{
  "d_shared_expert": 0,
  "hidden_act": "gelu",
  "normalize_top_k": false,
  "head_dim": 128,
  "parallel_block": true,
  "init": "normal",
  "init_std_qkv": 0.0255,
  "init_std_down": 0.0,
  "weight_decay": 0.44,
  "warmup_steps": 254,
  "decay_fraction": 0.907,
  "final_lr_fraction": 0.0,
  "doc_mask": true
}
Below are experts of layer 4 (counted from 0) of a mixture-of-experts language model. Rows are named router (the router's row for the expert), up (a neuron's input weights, with its number), down (a neuron's output weights, with its number) and show model dimensions 0-127. Each number is 128 + 24 x the weight over its row's rms, rounded and kept within 0 to 255. Numbers have three digits each.
After each expert's rows: "raises" lists some tokens whose logits its average output raises strongly, later layers aside. This comes from a sample of Wikipedia text that the model never trained on.

# expert 78
router:125102147125103124097107143131149123143155132127112188165099130145106144084178123129137121104110109080133127114107167094130098085185109129075159165154123114128129135145121141104097151128064138103106121139150127128131104130157126103096091105126142138181121101139163160150118119122126130142126144111089132122176133100107090144128124161117150119122123114125150123109122095116100134091117
up0:120120095113148126108119115139147145123161107128115146092123139090119102142166169180175131123152150090095130133130135119111138109120149097118133094102156110120129165118097138128117145128043095111116137103151128107097163125120130084126089104147153103161120102079152089150128109169119120155136095159111119135114159114132104092136115105137123102119179139098129160133130094065132069125139
down0:134144107095111086116135126145132111072103129133090099132094136146138122155105162143130115106124120146063126178125091145116145116143133146142150138107144138152142098070103131090123113119123121126140086147090112124122159134119126089138129126144139099092137172136153099131136133189148159165151155148149119141173122145117119150168151091154128079144135110130156123095092095111141130103117
up1:172151122155145142123155120079163135190136155175124175113087121132139121094139157162150138143140130130121130122103160134098123137128110114102180117129136101144100135111114158130117163121081101132135141133136122100106127110112138112101057135111127129163111146127150108141141124155131141145092149142132100130111150128115097113111118141117137082124153093167142117126109113157106103094146
down1:174112127123118094113154121136149173184108131155158078110082114141162142139136200102126112152093074136112169141125124148123122161117112161132181152123154133102154129129148153110141097096165120124114110111118103113147079144113123095129129074080166084122134156125123133138153155154118096134137205169141150117138111127106129146118072084147160089106089137119149122128095110169117118152111
up2:142159167085127118106140134159139137137175140135095149132087151149141139118124130141124112095167165154126127098158119144091119166132133133101127126139121156129158148122091139150076159147146154081142096126169127128124108093164145162096129107188131135145129151164102126140145150102140167173162132110106140126175116131121126146120143106137084140172131122102123149115102165107133118154140
down2:166120133119097142120098131128101119132107095101153152124110131126096116114115155134143146157084124107143120133133101100107083138128115167194107130167144156097150101147123106111152142141110105090142115115133118112122090116107133113138104109109126131133094125128090123102096128115124092110107114152118140104130104128124068126087114180145151151175113128122101162168117154092115144141089
raises: "burg", "ased", "bles"

# expert 28
router:084145137105107148118138135157169155124197132146110180123063110181153123102120107176109144108115125143114134122138122097121158102170150152114131123115140121153125119133120131117115135127120159126103136141124110132067097150145110098105128135165157136138125129154171146120102133119152128104146111092142137126098132106093122068120161153154098141086110110165100152139116103181156102097116
up0:107119131083144136095149100101150151130148070143113125112135136087117123121128156139166124122114118104118139168177109117128118088096169105142093124121125103138135163138116144127146154121092092135112123088122135124134158141104117120125117066126160119124112132069132088115123136124129122122150118172071132162103176144126134133159142122122125108114166117085154140152086067091131120128130
down0:110124150151144132112123103179153103113121122147110096135124106155115123123140123152140121126106138105174069109091068138153138191157110147085179180175127145133107190104115140124154160116129108153149135145115124105092155165123166136136127077121100138100117111115084110114147143168119160161135125163178159137135124140135089121104128113142172099115097132109121122101086102140153112142116
up1:144128085110145115142185126104163118138149162179115170101062138118151124093148148151135140148119142150161128134110111157129133142134102158125171106098134104144120180158084154140129182094103091129104148150120105141097122125114162100097083159125133113114157170153102100114143128147117118126121122156171102123104150119137100079095096163095148107112159096178163140160118133138143108128137
down1:123121162106118086138103119171080144162139141127140078113131119134118175141150135165127103140152137165163154114134165134141117088132128113074128143123155091142127118159158177130094108068178147142119155113121106093116127069100138084116145115099148104110107123074152128116151155151133077101159120118160178096173164129113100105120162096167099133129117149102120137151102124159125100110128
up2:122134169110128155138134123151142148110164127098123207140045140157172122131149153141132161112108176149120108082147111147078163148148155121118132132116104189125148148097082115186089153140143134097121107117167113120105105107144109149110122135183117144110137102155116093159157138115156131197184113124100140111168107145150136102124134121159088146147118148129123142134111147134136131137139
down2:146090131143105171136129049136151150190156123071129161148123142107121094088117179078147111168128097134146159193174099111096130175104123161159065136146127113112181116130156159108124179137103142111104143077157101113137113130112153116127115123132150077121107134142139111110142138137160119125088138135101114177133138128146176143187112130113126135133184143119112110094116159143087122131132
raises: " Family", "o's", "er's"

# expert 61
router:106166122159117151140096168170149167105164107121101097135097124135120116132093123201141140112146144129123132107117160104088123144149125127108156118118139150164138143105131125129090114120113104123120154153144138142124100157118120135121142134164129133156163111118174125161129120114115105127154140165109156113122128129129082125138092134146143112165114131097105159118133117119132127118139
up0:153101092096115170126144119110110181158159064145110117129121139084122101146106145181164117125160123099103148122143125124113123075120159133180126130101161135115129135118108134119147110162087081159110148090108142120089136137110114114139088106124110088137093159102115085130133129146123157095146094178098116152102142141079081133182110085138110089150164113115150152157125098097142101147163
down0:131130158113148128167135126106148102108111091136119107093152169134063116133108145135113141109148128112102112111099116138157133132121185134126132156103135128123128113120126138105123114123093133114137112155121097139139134136138114080101076085137165116082114148125093168137165106123121123121154099196150144117154116182117140133111082118145107107145093137123130064129080149147119094167142
up1:146175133149102141156146137106178131131110133137119158122099141152132110100120112181153128126163169172134149131135160133125128111116116121109140161129146109153129150124120142124138146094088093110097147156176110111124128105121153102115103176146103153125130157098141096135166131164135124158105159148131077120138106159119104144122125152107166092140160093183133104120091109157097182116131
down1:136127127156130132117105144129088180133136149112142116135107084136121150128125130135122125120095117062141113136125107104184087136146120126133086174097137148160116085138128183150099136095150107162124120087120131123133085148134088120173155142123188094119167161145148119095126151126128107122120150155103153092127124124124114136186085107167108107137187117146104165068133119116101135100130
up2:156142157126115140135142102138148137108176144136124144127061112145164147114157143125159136123161196162160115119181131140096150115153132111166125142134138140131146134100126112145099168162163140095073104110155103114110144126138142151125133135160147156094122125159169128156149094097152163161165153129106120152162098127147116114121165105148073140162133130101135146122121150104130099114133
down2:120128106142150140111123107102167129112139122104146160185092121130082140116147095109119114155116114085113115113136139109130107136145138118173139077124175126150148077161119120141148143160127103145115150097146120108140093119138148090103163119109168160087092134155114135096122123147171120178139154143085091147148138153148108105149109084149128120104157138101153134151135162147165127060138
raises: "th |", "ince", " time.", " him to", " to become", "| Gold"

# expert 12
router:139131130123135114112144137156142079157152133170147158147092098155093137088096108139123115096097129098108159138123167119139143122128132144121096167110131165133138162126132111153141147170119151155115142124168142113060075153165141110148129151137103166107145082126122119139097126126120126127155145143128187164110127116137124097146135122116103093093131125107091153155131132106132106116136
up0:138108115113118170112151112114137164139144089173131109111109139130140123133145173137148116114118115087103168162160151134091121116155143126185136079129159095118137140093103149119141143140084084109118164082108156099113140124136094164130114076155109122147091133117139084137127137160115138122122114178060144127104186121150115132168156126136132076144136139084131139172077114082125141119158
down0:132123141146132110099150083101124071132098140162113122112100117116124127124110134136138105097131111162101079162126133111136111155143101102107121136112085151147101176147130131068089120123131095128137099139135154119169157155121121131111135091124090090101101146112105113133127128150121133104177146150135122109149131127087108172155096142096139088098083130120130097158116158125121129137139
up1:178124111144107135180185079099148118173125161163131176119064148143143136090093157161163136099139144137100109142138159144113136145150096155109175119134152086136123192110110137167135136127111122111122123136148126098084090138111160127081089134108082143132124123112100124125122131138119133113099146175128125152087146099120086107103130135094173095122149111161152111142126127158122127128127
down1:088152134158134144116117119135109155135106158118134074145132119120160105104145115141103119144082143174156147151120121107137103163105113116172181067141141164132139136161162151135114104126161135111147131159129117130118097118114085124111139122089140096110104141108172149128162125177151083107110188101174149133172163119144141153119144122157135086095093142112130144160098126118150123085121
up2:161124173092134080123142147137143139143162134118090186118063134143172135119143168125089161114119154115146161118118144147122147145135151117165152148127118162134112169117127138171097162141108119083098109122153120124114093144169172146111126138146127178118101124162118083165125110089120150161185118126102146111160134099113098153142161132118083100145127157130122157136117169091153109164113
down2:105124129141107156113134086158117169142123088052113139139113142149110117108120111107123151148129099124138126115125140058137109160098141142097071102147114148116141154134114090113123177169135143154101142175187096118152123131113169152111128125175153103140125106142162115158109110116200192084131177139133140165158104114140157133141142153132155123119183105105133119143133144163142123102116
raises: "ff", "er, ", "ero", "er's", "N "

# expert 58
router:110115120132092120149128113143130108144148117120114130160101165128137107160155143165160118098165083138118141120133173160153128106114125117088112110145087130090160098103140061095120117114147117151124156125131147113122095108143105084118133101152136153128122128114116165100148160127150105114117144160132141177106154113098118079077146109090128123165146137138134080132133099142137110174142
up0:155099133106146135094139101075131159138169079144124157117130161105125128134141176138141140137143122116102142134174114152125134109115149159159112104104143113126141137132101139121128152159082087101083161086102158133118148118091108125158081079134169134133102114102103106130130160160134120132156111171101112143106192139122106120186117144121124113172144113113126167146110082086161118167115
down0:164138124146140113154125110096137147136082128178176076126127127103117147091112120086066127156100153108124134159123104121175106104106117072096104151148169130106126133114146141097073134122134145127165090165126132092177128102095118118151132099141159142077141127106141150135168160148136129124116151126149096123145145122149124136122119121080156139150126109109129138107132148140094121116116
up1:171141123130112141159179143084183119161120130133106171125103150115115134087142138138161146141125141164153164144136112128113124142144129141126145158121113115141094147111094144129133180097123070110122126147176094110106133112106167112100093130119133134157119130126111119117131138153137107150120144165119110170129122140121107105128119132103167110117193131200152121156145104140135118107117
down1:126120100150065128153075127151048123158107179123138102144136111144129086136158172127157141122133148146091128125135134141157143154117086115115141120133163167134158126146114116144120125136123151113154082113104131141138135107122130131142161144140152130115109119122132135129150160117148127121133191080107121135140171120123151149113112150152149134138142121101094169147105150131072106124102
up2:149130133112149134154126118137123117125163144097109143132067164137153135179114134133120137148138182179113140078127108140076134162130130081098115115147133132115127120101114115145119133128160146134130117160161117097123113114175165168101101120154125155123133123164146116153170120110087122209116129120114150139136104139146117124109166104132069122166115171093120131104147140094131126185153
down2:166124108129107151143140141131145157125152105094139129139101141146061109135121144095133089117160088118081133115076146152128123099098129124173122142186086112153134160100124129096079122098176094137125155116124076088155159126156122110094146172084140126144140131096131122140107131157094132091129093172106101145141117134101120130175144134130118182116175143100122122171110129140119120108106
raises: "ments", " Japanese", "act"

# expert 72
router:085144116109111117123106128164151100112157119125130126125114132141096157061116135183115141089146134160121095152113102138101168127134171129079111138103098135139105161137117158104107140126140112129120147139162136109102138139139123084150144134141112098182119113166160159151132153144152117133145121116162144139110142138092125068127136125145105114109150147154090115154131104145147128142141
up0:125097125104135140100124127124145169113176095134147144134137129124126148144128150136169125129160099126105196161165113127117132084108132129111116153100166085121117112138101119104136181142056077115110144119081129069081146127109139152153100117142115126146129148112114099143122147123126143142139116131096118131131154159109123154127127087129104101149162105113148183107140073092150131104126
down0:127148107090113108098096129162097115148132104105101133111122154117123146167131138136107140116119086142130108151147122098126148101111135082083109124118112127143150158103123131125111168114171133106175171228098117127180150105139096124129118124113147126086156161139106152132164134155130105153151124144127116149159132116152120140110148119119117120130154170125155097109094102158128146102122
up1:155149137136087124177161145094183121131123155160102172119074108137131152071128153153159150120167128146157145148148140130122152130117119138128149122092137089116140156140121124099130166102103088107147121133178108138119131137151168152108097166150104118123118141147130125130145104157133134111102131151132125154078129140132094111111110164111134100145168113198125136139104168152125150120152
down1:124105128127137122153095101132057144109132147153129135126120084177129163118171159117148094139126103085122087148069156113171122128131128090101102153128158131143123109131128143166104099128120155106149128165131161115141154095155159115155127149155174089115135126154134128117122139109176101109138112123125152140141147134120152131149128087168116111127173149106154150083114144162118103111101
up2:136151128079137134155147136157136111127166123108138194131085121134137117109133138142109158116122187156082103115148139132084134168161159112124114127125104149125134143119147151152087141158148148096134093117163113100140103119149160124125118152152110184145131118165084120154141096130120115168161124135124164165161102116099129125152165113115083125149129163121127128142151151105112121169135
down2:161116096124113116115162127134111140109124189140128174137132117148137107138141114089099117141098110137180153167145138085099129110183086113156111120159121092123147159095146104127151132139118187140124141087149139129113155106096155102142113141137133120107148072138152112117105138131117104123121118113124178089132130122155109116136094133094132140089151099114115109111187134166122123094136
raises: "    ", "    -", " the same", "  ", "  -"

# expert 67
router:110116175151132112131096101174162158095152128175110138158096157189161154122095133151100106102120117133138102112168156128093152139148134142148123142130148114156148114125105163157079105140105140111118157136145079074109103143144125165138132145123134132116126121161132162105126128142144066070100114141073193161129067135107088141119119171129132162121141152178126157139133096149133071104132
up0:100154150140169150092165133144142145129139091160161136130158151093125146150146174144131149077151143113124164128148094144128107056129197107154130102111166124120083130128111150091149138172059094133084122107152123101135144134075126181136120086137124118096114101093126099137088131144133121122099120151116142115109154100114093117159143130135109125129146135112148150137139108113133112094136
down0:101140114105138132109105091119126096175103132174146116110125153143125095134111057161157138120111098082117073160128112133154137122111172129084152155124124179145150118106166158083115114150121137136137149148153052147148142164147172076128134147114149108082136148140117117120129147127095118165170127143174142126135142134135149133173128124072139143131105129075106111129089083154108133129105
up1:166136143148166139158143109120174135180126147137112144122045146108122148096119163163124144127130136139148114147107144139116152147134114131150175136116150107159110146129146145132149152101092092148147152143134117094116114126107132129102084155114106129124148153133109124117103121180129126115117128153127155148126103150106109126119090156093122129092123089174114119103115137163145095110125
down1:157116146128131106169103160138095151138068165169141102134082149170129142144139122130136079141107123136123063128149142098154151165187098106114128173099128150102097101131147166100143175166152127108119135063180146111115120117111171142135134152128146107108114107126136155126129113114176110131144188114156165090148145114085112117125084136106129128121124165105150161158133112176138131132099
up2:131131176102121124135120105181137145081165133114109154163087110160172152155138141133147135100153186154141122128142120175094174134105152111126114134145116152127130152118119148139095131149125128069090121147160126114131150112142127166113163155165163135097149110157143109171156098108108122185147123126122144136178102149149084137126183116152090134120101179143155144126136126119118119128130
down2:144092120113138142120159073104188114094170136121165166124108156147111105103176147097155096151122122121143148117109130128139095114116114116142121133148138113092135104117157116147113118119134140136144172100132110157146121131180134065141164120128161115101091130129097118127113108162150127101130144136102112167150167156177141120165118106112126111151158127094119108176134128107098151103144
raises: "elf", "aining", "ually", "rig", "ing his"

# expert 14
router:115114177145103133131114151153158141146168082131090153157109123140140172128134128134122106105146126078143100106144143121143150122175135110111126132152146129168136155148147117091098139139120141138098196158176100103125105130124110169107143141127086134142147098154172185110115114146110094101128150151106134158092116101116101128120103182126126159170091144118146169135137129157144099107134
up0:126118146097137138074168121137146118112153087155104130117132167094123124135136191135154107124127122111146185134158106128125128087106174114151125102109152123121142123130110125140128162130073089124134145098110121091141144115080139183105099120155128121105124124105113111132110113112115110118133112144093101135132169134135127118129148139130098105144172125082163141144136089117142110129180
down0:118160125120129110128130122102145083121125137141099128117118136108126100118101116131157132114140109129123110130123080143129119149115152140084163173146077136156132141140139116106110084105109132155168132141127083094127110177113113117171118136150133148051145136149117153097133179095111120150182139158128145137133146156110100142120150109091143149111128110094131118116072107178096144145113
up1:148166125152091160144189108148128156174114123158107176097081125139116113069147134145165124158151137105148140132117145156119133130118123124115151123113130114146097173138126132120122156095112101133135169149144096114114179153101158149086094133126115144116126142109138129115165118128121126107091153152106114157096100125086099142105106115097142100134169103119150125138126147154123123098128
down1:133123101132140126127133123161105185162081123149094087153099103182114165128105151129122107153109089133134140137156143142144106119122111162144101143114127122105082149126097101118124152120198112149128157144154122116125111180131115131183135088165168087157123184120097121155117128150169152126160143159137108123150134117134139124129090073127148103156112130168116141132080123155139121100075
up2:179157169111124147159143125142124149112160132123128170154061112131165102124149150139127138101148171152112118112140140110084142162135145135128129121137131145121155165122165131141105163112128135122114109116175126134128126093127125137095146147171136151127125113177110111182123080115136125198121133135115155135166131127123113163096144140136113137171101158123117093141145164085165117170123
down2:143118131123108131118134108107144125122149145086135141167116130143132117096168144111124125114148107086149089071152114103142112121114110116145097125139144155133195077105161103135116127125152160120102140117127117158144161127153146133134154113142137133109102107183112105132133104130131075135140101134170116178140164149129152108144142124089145137177162137055124101144123139085135139088146
raises: "hn", "ken", "ular", "igh"

# expert 30
router:069122110108134095119104139154171171112152135167108134132093126139126180088182143152130116111128150105132113145146189109154145109173134104124109132143118136159126110142140142147097115127113156072106157157129108143075147116119086157121135157064120163183167098122169131113080128138131113153106136138159142144089125086137118087143120148160107135098143132154145106157154094097131152089137
up0:111123106091106163102165127096121151119144108100085112098109135097113139145147176149153146099167122104124165148126135104094130117130127121145135085118148094132129163097087133126173121123075100102100147102107132107107130110115142168146104095155115124123127142095146086129129139176113126121137116139122102119110173145126106119157166136112128125131145113112124151158061075105147138124130
down0:140159115141096118133152086170144125095071127128129139124134108163104118143089164117125129124095120147136102135126106155161108145115118101127154142115108145120121174119134154133121166139088124144164136148113156152110159158124080100140105160098113085088098110128148159143110091144120177143164134104120148174149124125071118158171100113122130095108120126134183163130108113111094092157128
up1:142124123148115116135165105125170108160113116158108184076070125119121130091128157167154128149106160139116142179142164148138112142126139129155137114097152123116104169129110149150111123096107094133090155143153090131085145120119146062071090160100145122123153158116131141130154132130162120116112165143115095147098104152136120145142113132134154113116179106129185147142133092147122139156127
down1:160150114155111129089135105130117149109103143111120072126093100135103115100106154182139146149103135114092112161138135131192135128123106127174136181131172114135118102137133136116147138114138112140097141123088101120098095142156122084138155119114159096116123176088110134152128093160143111108147124130102104108101148154134131126097087124156169087097128112110118179110099112105097154118134
up2:113157161103125130139156123159136156120154128137086166127073184139165149180139148126097121125116195146126140085143131144089144132145160113147096105128133118150101139121108138155086136124153142077111127152159122099147121137167152145096129135161141143140141129168142111164109113089133158137152102119130131107150096142163127154123163126146114120143110157092130151149162157090124136166105
down2:149158101116146133121145126118147079127140117083138150119081133122144122094154094110158154157132119128167109130165129145091142118116134133144130166165147106106113104148153135139100107108140132129108116116112135150138096094131144128141155149096179102096111149133127128174119139128128116114098138144111171188141141133108152142145121170126128108113148122111135110148144119125128104081121
raises: "es are", "ky", "es"

# expert 55
router:100129141137137108120140152174152148129153126152128142128117152146123149150104106132135143112125136118138121101143153083097132137165133108097170093172120124175144168151095147093097133153128147149093155123163123110173096117118120171102130101110135139141134089150168134115104109109132098139116138196093181137137080113108123138118104153127148137094137141125131159115160078130142103083108
up0:082123129136150147099130130149136161109158106155118127108144128099158100158143167131170113104185154093106130124142110094115128097116151096134122129147126115131144110091134123144158138174098103125083160084148118100134138077100138129149093068155146131146129108075135103159145140170106103151185127123118117120127171138102120124137140137127121102152177095118163130154128088110145098101119
down0:153164123102140124122102111135146131126125090143149111142110125150106123122094121126122139163149119115138115196127138120154140115130131088130103154103146065117129129089128122144148153093083114109149101141146095144107128155167131114154102141175121114041130125098141141113185113148145157139104120127104146134141137148137119089129124097124131109126126138135096067155127107094108125121115
up1:169141108146107162147175120112157127137134153162119179113066127166156125093107152140132156162139143163150128177136140141106148132129127118114198118115141101166111161103126148124122164075110089125094139144142100125137144109124159149090070101133099129125149167105119092104135128167135111140085116150128110149101127156112124140122097149102152100098153137184137146111095177161134100110118
down1:158173087126151093143135124153151176135160119123133104109084129146150118111136162134149062143104077135076129151130106142142126166122161139119120149142138128126132090162137119099147148142116099172060139075088151123135086074111132091134088148136180084150124134122159123139150140139167146122173126165104115131118095141163105095134081098130125157086149118148150167140127115151101125138142
up2:134147139112142095151133156170151117115188125137126163135077140138177142158152142138115131098153181169119091083146151132102126128131136117137113121150144162128149155115112145134073173184137143102074110151167136121117122125122143150079108150164178134148118132160117126185148097090122133152158125142113141128159122103112133116109142089140092147186139153088092166094141150103160115142135
down2:170112125112108121112119137108169100111119122105132112133102149154104140136136172115116120172137121108157099124118122146168086086110130121132180120093164147128138079117162134200129116157169123122132135138174155152130096118139146103112157108148161127085101143162122121150077105116152119110091105122123112138163106151135130117136113101098147122099127155119136113144168143096160145158124
raises: "amer", "ely", "antic", "ance of", "ers of the", " Hur"

# expert 52
router:123146085154088130138117144165149140131131112153112108118128154115137134147147133160124124148126166146092133163154124122108141109157158149115116114127132123175106136092085078133108107124156154152123125124105146114114098156150145159129063109131140118144148151102166115125093127127128173093097152170072102148120100130127062077127177123144122103086118103113137162121142095114110142169135
up0:135121128117121139095121110097116150150134096142120121129111148115149111157138160147171098127139113090111133152152118127114132124145151131141110104121118100128122133125120141139173146150084110140086178093096132070097133135096120135108123116134125093100127168096143095133126129139133120110128102184076125133112153129108098140151132086158093087121144112102115189133119084111123131115124
down0:141145122148155136121105130101101141121150177151132120110153154139084134144126129112111094115144101100096144080090077108145128145146110104128100117125114139147128151139128148122077123163152141128159150164111101120140125112137133101102139095124113098125153146122131144117120153114132128142188097135128135100187119126101124153097101106125123117146124115141141127131108137154130117160110
up1:193146088116111132169155115091153106131117158179121190084090145120176129087111144153137121142101140146162157158140142138130117130154129154131121122118123092138130148138101136128157156124097095128112124097159130103108089127129186128082105162126136135100138165114139126149126127146123122120088119136129117141083124143107106147119093143116157079123138090181159137150145140133106138103106
down1:098136140152148124112095161134138147127141116092140118114140121130121094109132117142104102096156138096102135110153131113180115176139151134141111113134177129162147160112117123104127123146153129133145123111118119079151082138180133125129116128106114125123124143107143138108125150092125090176149121126080126104156157122141162131163058096136125137100142128112097131110120126165099156121137
up2:128130118126129131174115117121120136101158134109112146160070115138162155154131143156143150137168178183120134115128127149054143132144130117130115114113127145116130150114133129186083151123125131098113090144150130095117074118122154193102112117147113150111127130176108117129137111094124127168166149155113124138172109128141124146095137107155093112154105189120114102119134140110130104155151
down2:118136121124128131120165109157122122111124183107129101127107153143103127097166136060105134104090153097145121123099158083135128113108124108133124160183125097129114095128162150105122183137109137147137122128124076152099144120147146125132161138094134106122116151164142102116093172145154170117116117129155130146129140113090148120158154121093153153134162149120051109130104133117146121137159
raises: "ly.", " US", "ly ", " famous"

# expert 57
router:064186166135113144088130158135128132139145107169119101114098100145098137093152135178130126089143095118135095175174139111098142109131150099114116111128172111146145128107143123123155134132144119152106137143146161103103113172133115136132093123115137121156131144124149133152140149158145121136088137124110190164126104136135141119122117084150107112100136135151116155143131088123111102066124
up0:107104127113144154104156135131105136119160081134156131131120117094131123132175156181150111129138118146094121113142103128113129080110153094138152113137130105111114133124128130111159145170065085136133142083078157076115150130111123128167076091158092129108109128063116094130145121130125130135170104129092152150130125141128127115164146101103109090144133122124105147129142102097156152096161
down0:119169183133150134161112115085125109140109129124120131177118138121106144130152129146134099120110124112119108150132113133106144117075113179106118160154121140186097148105177121122096125105128162162138119151153117147140148112124142115136152173105105122122114120145146121150102122128140155122165144172127113153124159162094147171104146145104207105113137138131162104109104118107114144133113
up1:142152130143144151144149112084157112161150155147115168079080128131121160071159135168158149160145146138151129149154139150111115097126119117130127125095156116144148163077118128137185170099130107128106134129129087120097134137128191117114073170128108136130143156128125130155158129180142126134123151147130093153087133173126124129124128136113127118100161126194143128168113119140111112126129
down1:122073129117100138145108142130046179140126147111167124177127116108120135121138143123115077134113137167104079144125132125103139131126121136158114113125122156112111109125111134123139127081131145168093140150112131095209115090164130089152153138114112133132146101106101116082118136153174086136129145130112155119174151127103145157124127113167167097126111150107158172114127149104135163101094
up2:130151152121174130099133145163168120127160125082111146130071129123150159143141165140147150104167192145145105087139106148119153156103137098116128141130134146112094141095145122180115185130130102095117096167187102119147106123131175131132125137135154121130115122132136108135141118138123148148194096143077130105158077127090125153131140123106105135170131179084128120152158128094118109153130
down2:131170148161144142114156101153110161129114122097127123107109125113108116115135150106111180122117105148116120152128158135132125114115124154121100131167146173163111126138122114145106158133145132097131112117125162120137154105110127127141167123115151135076146125167120160072155097135103091139116162114195150129086142121123137086148143130116120115115174105175109120110165130150113090087091
raises: " that they", " range", "- Tr"